From a checkpoint of a small mixture-of-experts model trained on Wikipedia: 476M tokens, 7258 steps.
Below are experts of layer 2 (counted from 0) of a mixture-of-experts language model. Rows are named router (the router's row for the expert), up (a neuron's input weights, with its number) and show model dimensions 0-95. Each number is 500 + 25 x the weight over its row's rms, rounded and kept within 0 to 999. Numbers have three digits each.
After each expert's rows: a language model's description of what the expert responds to; "mostly gets" lists some tokens that are sent to it at least half of the time. This comes from a sample of Wikipedia text that the model never trained on.

# expert 60
router:527552504475461487515546497499501476507472504497530471498512511496486549557526501450509546488553495505543512502537509449509486500457534447489488517480536473505458519465538478476473515468497512473510511504496481531500502514495483465473496477533454479489492512504513510506519521487493516486
up0:490510471502500508519491503494507468493541482508535502454503516441505507528463494485491534498519489524502499515551515506540456519467513523500505510482530490546492533483508481484533490512496503480479477514524452524501470447480456469492510479503516414506510492513526488490549545514530491483
It responds to: Quotes, headings, table markup. Quotation marks around titles, == section-heading markers and | table cell separators, such as "Love Hurts", ==Production==.
mostly gets: "==", "===", "\"", "== ", "=== ", "===="

# expert 22
router:480526534510499513529515494486515457438506498511480468531568516483501540524525516474485534500551472554502448502498503476496474500526509497541488496435486473488483518452521482510489495476472487495515528516509502555506545501490511494489512485496475496502496513542519487482510469464502526492
up3:491529534499529554466460494496499492460513494506523526495499504490563489447507515480450515505490472497522494480498481538520539507516470499536541536431484530486497491502516461505471472513500459442499519514494523500494531492489538522468521507527509518490457489478486497512520499479515506530
It responds to: Stat-table slashes, arrows. Slashes separating apps/goals in footballer career lists and coordinate pairs, arrows for loans or replacements, plus prepositions like at, from, on.
mostly gets: "/ ", "weight ", "reached ", "there", "​", "→ "

# expert 54
router:483517477489481501531500496486501498497471516525491467519577489494526517512506547487472501546471496486510430538533497456490481529470538479506490498506512464505463525455519491455485533469475468491520514508511481486514541496489520467463544485516501487509461521502536511505500455510508505519
up4:482496476535456520499502539506498496489500521530529498506547441528466499515493514508470501480483531463501470546511510472460487507504515475516477499474491484474512544502494466479535507502446458512509460528429509447458498470499505515509519510515503510480510509534502521487518499489511471553
It responds to: Capital letters and acronyms. Uppercase letters and acronym pieces, often after a parenthesis, comma or table bar, such as TC-S, BC, O', US, II.
mostly gets: "I", "X", "Mc", "Q", "US", "Mac"

# expert 37
router:514501571518479559529531501485501482496519524522505448504540520492522507515493537484490505517541490492530513517530526443502478505499508487509494529498499475540481526492566494462508504487516452479437518515462501527511532507449505461488535498503488486522491501497471511508522491502484482515
up0:523501492469439499518491527488480497486500511510537499530485541525492485500505492529527525533492490489497514529521509471485493513509523492516523537459504541535477546500519487467532453474486486508500489541536491531510548516485441496523460496427517510514519501522498542513457496502518528473
It responds to: Ch pieces, day numbers. The piece ch/Ch inside names and words (Colchester, chess, Chaturvedi) and standalone two-digit numbers like dates, ages and chart positions.
mostly gets: "ch", "13", "12", "26", "14", "24"

# expert 45
router:515537509445476477529528535479507478445519537515522486508507516501516551537569521456544500485481476496484484519519509499479481538482528507535484494507532482502506540492566516511500519487514492508488523523517491523504510489506450476528495461532496488460517500533536508490523491498471491500
up3:485475497531471511518510499505534496447482512511488484477505523495499472556469543536538477468490494488490518534535443488472473534459493472515469532518528455519504499481499509510505481535502516535502499464508527514538472462512479522483504481488488546478519486497469523484534518453503453498
It responds to: Table cell pipes. Pipe characters closing table rows, especially before line breaks, plus words like both, for, either, and word endings like ice, ouse.
mostly gets: "|", "both ", "|---|---|---|---|---|", "|---|---|---|", "|---|---|---|---|", "ice"

# expert 28
router:492539479461487514489531527474541512437475515503511498510493496436549523529513527473474528502512508521494430517547502474556494534496476478487473475527517476500505535494535457515493511497502489507530512506507535479528494533494454505482514488476481492502503515512521513479513462489502473531
up3:522522471473486469489497502495538534525517479533534461494480497463533463459499474500528534477532495523518527477470500505492490504488491488476501508538504507500499571474519519583502479508473481505517481528484490522508492513488482511460546456500488537546463499497503484515512477449497496498
It responds to: Coordinates and Sub/Con. Degree, minute and second marks in coordinates, plus capitalized word starts Sub and Con (Subfamily, Subspecies) and "along with", "According".
mostly gets: "′", "″", "sub", "Con", "Sub", "along "

# expert 15
router:477519532500462500509497520453510478449497482476488453485485510501542508517520527491489497497502475492530439486487512516493473512526515467523478505488522476502481496496516514484515564483506476494490537506507461487498520502456510430468533484546473461511487532500520497485549512459471503539
up6:498520514510527499498513519508475486489503497535466500485467527498537478526473520461482515458487461529445483508518468504510422457514526504487515459501522491477524434538483536518528528447523502513515519503508495536495499521512509498483503491463472479522502531530487491490500494500492446529
It responds to: Sports and place name words. Capitalized words inside team, league and place names, such as United, New, York, Athletic, Cup, League, mostly in sports articles.
mostly gets: "United ", "New ", "San ", "York ", "football ", "FC "

# expert 20
router:522525508518468492514522519446523480456529511505517448505493527507508495561488501472484476491508497511510441500498526454496472519508532486513446503462487476530487490485513490446476527497530473500511507522481467486510526501456491469474519430516459501502493524516478523493492483472470479495
up6:534512547498513530500482514511561515483539467507440516477496493510502478486501475491506510487500499506492527513500507463504508513499509526508516484508511468540524566507487494510468521548502465474454507467486507512478488523502505551497531490477533456565448492478484514489505528547487481488
It responds to: Nationality and place names. Nationality adjectives and proper-name words like American, United, National, World, British, York, often describing people in lists or naming institutions.
mostly gets: "United ", "American ", "National ", "World ", "US ", "State "

# expert 32
router:527503538502495499477523527508506498481458507474472499528498532474552546496526550497483530512503469518511475522522523480497514485476478486485489486501528501492502535498515468515486489454470478511527546481481505502487521562500463464469527468482476484488455474516512519464504454450515449504
up10:532508489535479484489474488491466536489543486453476525495510507492486493460531510483536504523500475530527508495541579479483530502457449479505489564473509480538507491508525467508497497472532502482502546487491459498506529500502473481475483491470458505513465496496495510483484497508493548475
It responds to: Coordinates and measurement units. Degree, minute and second marks in coordinates and temperatures, plus unit tokens like km and mi, and Location labels in infobox-like text.
mostly gets: "°", "′", "″", "km", "km ", "Location "

# expert 25
router:532515477507498504523532491476512485468515485557514452501542480488492490544551510455483500518475498501493467499487502452470500489472516492497468552515505482498474500462527507489485509426496453475527517520481456503501516507456510471483550469516474472538501494510500503486534486518490502515
up11:495488500478502508495493513446502444493518505498480479519529489538476473507504471527487460535487450486466515507514508452537463512519493484502513499503520536493482512483504508507512465517471501502537466499523519534493511488528477520444493494495458447504466478460470501542513533463508474442
It responds to: Plural and noun endings. Closing pieces of nouns and place names just before punctuation, such as -ies in dynasties, -ity, -ations, States after United, York.
mostly gets: "ies", "ity", "ations", "ks", "States", "ics"

# expert 56
router:514504528492502514513542501522517478494484543499515505492528507481503555569516513484490522484517466499505463498497537525510470516526547425561470509500492488510502526487507479478478504453519468522491506543450514494544491511503479507515515481550489463510486495510532510483498476462507503524
up11:564438484474517498486523535505555499487484502515520482489568447482531493521537529484546503499508488466488513484493454487492511504474480499511509520494512492505523524529488469477505479495516478540497505485503537549503481488480506496533496484488507442479518526491516473493431497491521496499
It responds to: Sentence-ending punctuation. Periods and commas closing a sentence or clause before a new subject like The, He, In, plus fragments like por in reporters and by after Succeeded.
mostly gets: "por", "\". ", "later", "by", "Act", "that"

# expert 17
router:515503523501468497504527519487500457486529497511519429521519490488503527504491558497514496520492502504520495545493526490531524522466495502563443490435546487540495500485538452501486494476525447493515497531487484491501545504485490495506507494538480463472485503506524513505510486446494495501
up3:499474533505514473510474517472527479470478484493532461494548453450526483508494520515512542509499517527477523539470476509510523505460516483468492474451480492521510469509525511477483470499552483530488527518471453466473526474502464507500504494467480511536494469538516524514500502468458524514
It responds to: Single digits, scores, years. Final digits of years and scores followed by a space, as in match results (0-3), census years (2013), numbered units and table cells.
mostly gets: "00 ", "million ", "000 ", "500 ", "3 ", "7 "

# expert 19
router:557548510494510528506528510508557493453543516505527462553516529449517483490503516449496487530478530519485497494525506514511524503467480492522460547490507455510512526483528516490498500477542488485529537507532493543517519508476471481458494458508474509483495504489518524483523489510482492495
up3:513494519450464479470547456469505535480527500501499482491481538493502495509497496491557519511506490529471507469504464514465462479438484494474487536479512494512496490529529548495521514521504534483561495517513493553489521498487538479463496475505452528488500464522498505502484531517527516481
It responds to: Word-final vowel endings. Final pieces ending with a space that close foreign names and words, such as -ona, -ola, -ini, -ay, Númen-or, Ug-anda.
mostly gets: "ona ", "ind ", "ola ", "sky ", "ini ", "ero "

# expert 62
router:515513506488510485508509530503517535491471529483498465499539493485502507527500537481514516506504498488489476540509582481486495486507508487570480478525529493532482542468517468499482523478511494499513573528508515500514523574483507511509532462532473513457516514509535490476515479501490503534
up0:557505500484544500486526469498497495498475544551511498520497502507516474484479539498499523559500512470508518468510503487504477488522479470536532513462491486537485516486494528478543503535503522509503527473497497484463476531472552466494522526496490460553510513515530494471463489514530554524
It responds to: Table cell pipes. Pipe separators between table cells, especially after blank or numeric cells in football squad, election and statistics tables.
mostly gets: "goals ", "| ", "Role "

# expert 58
router:509532502449495532535504541489514510500473501490477481524503477505487489528496532500540537520511478494503493546513541516532490525495537474529477493525545486525495516467561457488496511502544487503531554576501491499509534513463522498513512474534477490497502503528522491479510469503518516538
up0:508485448483452475550478484486451500504501465465530485474535486511506490515493559513511504488513486525519513501533544513506503517446533505496468524520505463478492477470478519507524496484525475531532516486508487460539488514506523511533507440529523507500488460504528500472520526512485456526
It responds to: Table column separators. Pipe separators and dashed divider rows in wiki tables, especially in header rows like Title, Votes, Candidate, Player, Pos.
mostly gets: "|---|---|---|---|---|", "|---|---|---|---|---|---|", "|---|---|---|---", "|---|---|---|---|", "----", "|---|---|---|---|---|---|---|---|"

# expert 5
router:524537498497474505477470515502513526482469525524515445548556531478531494509549515501526496505490495498503461511545497502500544518494511514483494484514523506515472509491527494516459530476488491476507501489506462531554502525422500511499519501559495459490507468512496494500503448489462497489
up12:526455514483455481495465516491500505484468520450496511497540483482510531456511514512524520480516493513492493505557476500529501510455479519474493539489517493477461508512516498554493532490459460514559454506502476509531527491448488472491468488521488487476463510508528507474501459485484534496
It responds to: Mid-word name fragments. Inner pieces of proper nouns and rare words after a capital start, such as To-ow-oomba, Sh-ef-field, Skyr-unn-er, High-gate.
mostly gets: "ick", "ear", "ow", "unn", "ust", "High"

# expert 0
router:536523517487482527506511508466521450452532507520489461524521524462491487505506522458478504550465516497503491520519474520492526490487492479508431503498494475521466492532493499467501525481500480505496517529517454501500533561491466461499496443515479503476507494509504505471502482466441481526
up1:555479507520467514529501526446500507485533502485497506522505519490516505481550516476459501519442491516497519514487508498519512531493486466525489495496495509553491490491436529503516498471488508475490521515544438479529532486516491481446529461506465496455495521480506503482516502461474527472
It responds to: Word-final suffix pieces. Closing pieces of words and names, often after a hyphen or stem, such as -ic, -ville, -ater, one-man, rapid.
mostly gets: "ville ", "rian ", "ater ", "York ", "ug ", "ic "

# expert 14
router:493511502476489528525529500513532461455506583473497479523544508513489542519513541455516529520512505488513443513509525472498480550504539500545497513477493481473505489456517483491508536493538481500497496516507501511496489488459503477498518465513461488485522473549539532478518500505522510501
up6:488501526510464529524474517552532518480510494474511472502472512488497522470483472517486518478464491517526463528545557494524524503492477505499478518495476531471474478464506481475453528532486468485494449528515535498452535448519496460513488467531474504489510470492508530521526507497472499512
It responds to: Prepositions before noun phrases. Prepositions such as for, on, at, in, over, during, right after a verb or participle and before the, a, or his.
mostly gets: "for ", "On ", "during ", "about ", "against ", "At "

# expert 10
router:521499499466483539493517482509529511457496505499503476504486541459516522503522507477520497547525519555532465499539526491525486506487531499499492457523481493485482514485575491473469553468478476477493528506513505509479524529445504456478502493472474491503466480534498530478536465499480494512
up0:483519509512528564474509513496506507482539470488482519478491533518540550516527469463489478528489447538485527491494502485537468471509524517490488464531511477486475512506523495470519517494532483494492539502463512510527521501489508480471542497483487482588480515504508480543507537486479485487
It responds to: Infobox location prepositions. Prepositions and colons in infoboxes and taxoboxes, such as "Location within Peru", "Region:", "Domain:", plus of/in after place nouns.
mostly gets: "Phylum", "surrounding ", "″", "across ", "outside ", "Population "

# expert 43
router:512518544470452467506532488502511517495493517518494432492512481489519519553525523482477470509543468494487498503520491488502500539533502522520475552524485512490494512465516498514525553465463471527468507507468503540511490542488500466502557474540474490515522490504505501462514472484518520523
up5:464475513484492484496503458532462505500493533515486468471526539498479495495545519504519468468513499482516546533539485498517454474491498519515508518509517512476537509461509485493510511462458533474524496498495486565533479550445530521501527494479488464478513468484466483502484543488509502474
It responds to: The piece et. Word pieces like et, di, ti, ist, ine inside names and words, especially -et in Margaret, Locket, Ranjeet and Pete.
mostly gets: "et", "di", "ist", "ti", "cap", "ine"

# expert 4
router:484502535489464496513519545498577493478515528507495484512550512474506494501523529472489545550530488524458493505552550504502532498458510483481445507508506505507478485504511493462461509461475474521499501519499507497530550516517501503505515476502503491504523526533534548476502510477509485533
up5:520528509523510517489492549509552510451568501538457489513516540516491460534465511526444520518468508528493511494495522532523514489493508532470489496481490485512487473502487486477500476469460506489487497453493508517481522476478471477521497479507492463487469514497444504511481495436479481509
It responds to: Latin-style word prefixes. Word pieces at or near a word's start, mostly prefixes like re, pre, dis, co, sub, non, mid-word as in mist-re-ated, prec-is-ely.
mostly gets: "re", "Re", "pre", "dis", "age", "sub"

# expert 41
router:503505533503472512510486531485512503477527522494481444510529498480522500515500546410527498533497453533525494534509517490526515531489496506541475494489515503528527523491566478495512510447525478490510490524503493523497528546499502498474542504502480444503471503492480516508509485480463467516
up3:548485490505500493442509511473526528429509544505525474464517498485550520519555537472516515527473473525521497483477502501476497476506538541482508490495458509491500509538509536514479510530504488526527486533456481537511531484504481516488481507459491514552478483498502502518489518490501539515
It responds to: Numbers in table cells. Whole numbers in pipe-delimited sports and statistics tables, such as rank columns, season years 1977–78, yard totals and quarter numbers.
mostly gets: "29 ", "13 ", "17 ", "27 ", "34 ", "|---|---|---|---|---|---|"

# expert 52
router:515528500468438522544500537471533484448513512509532482491517543478509489514538515487504480518521507535512492523510486491555498511496491469489457529497483483532480495509523465480506556499532488502508503556505479485536519530481472527494509486543465523480506482514512492470512506470438502482
up4:519520524491500503488460497480485477466561493492525495506522500469501514487502571552457473496506506494518527484522488479543475500485519510473498553504496520485490522511525539449543503522527502514529532517484533534498487517504495494507497498451520488518513517432531551494525515507484520475
It responds to: Attributive adjectives. Adjectives and ordinals right after articles or determiners, such as first, new, former, official, same, plus endings ical, ative, tic.
mostly gets: "first ", "new ", "ical ", "most ", "second ", "tic "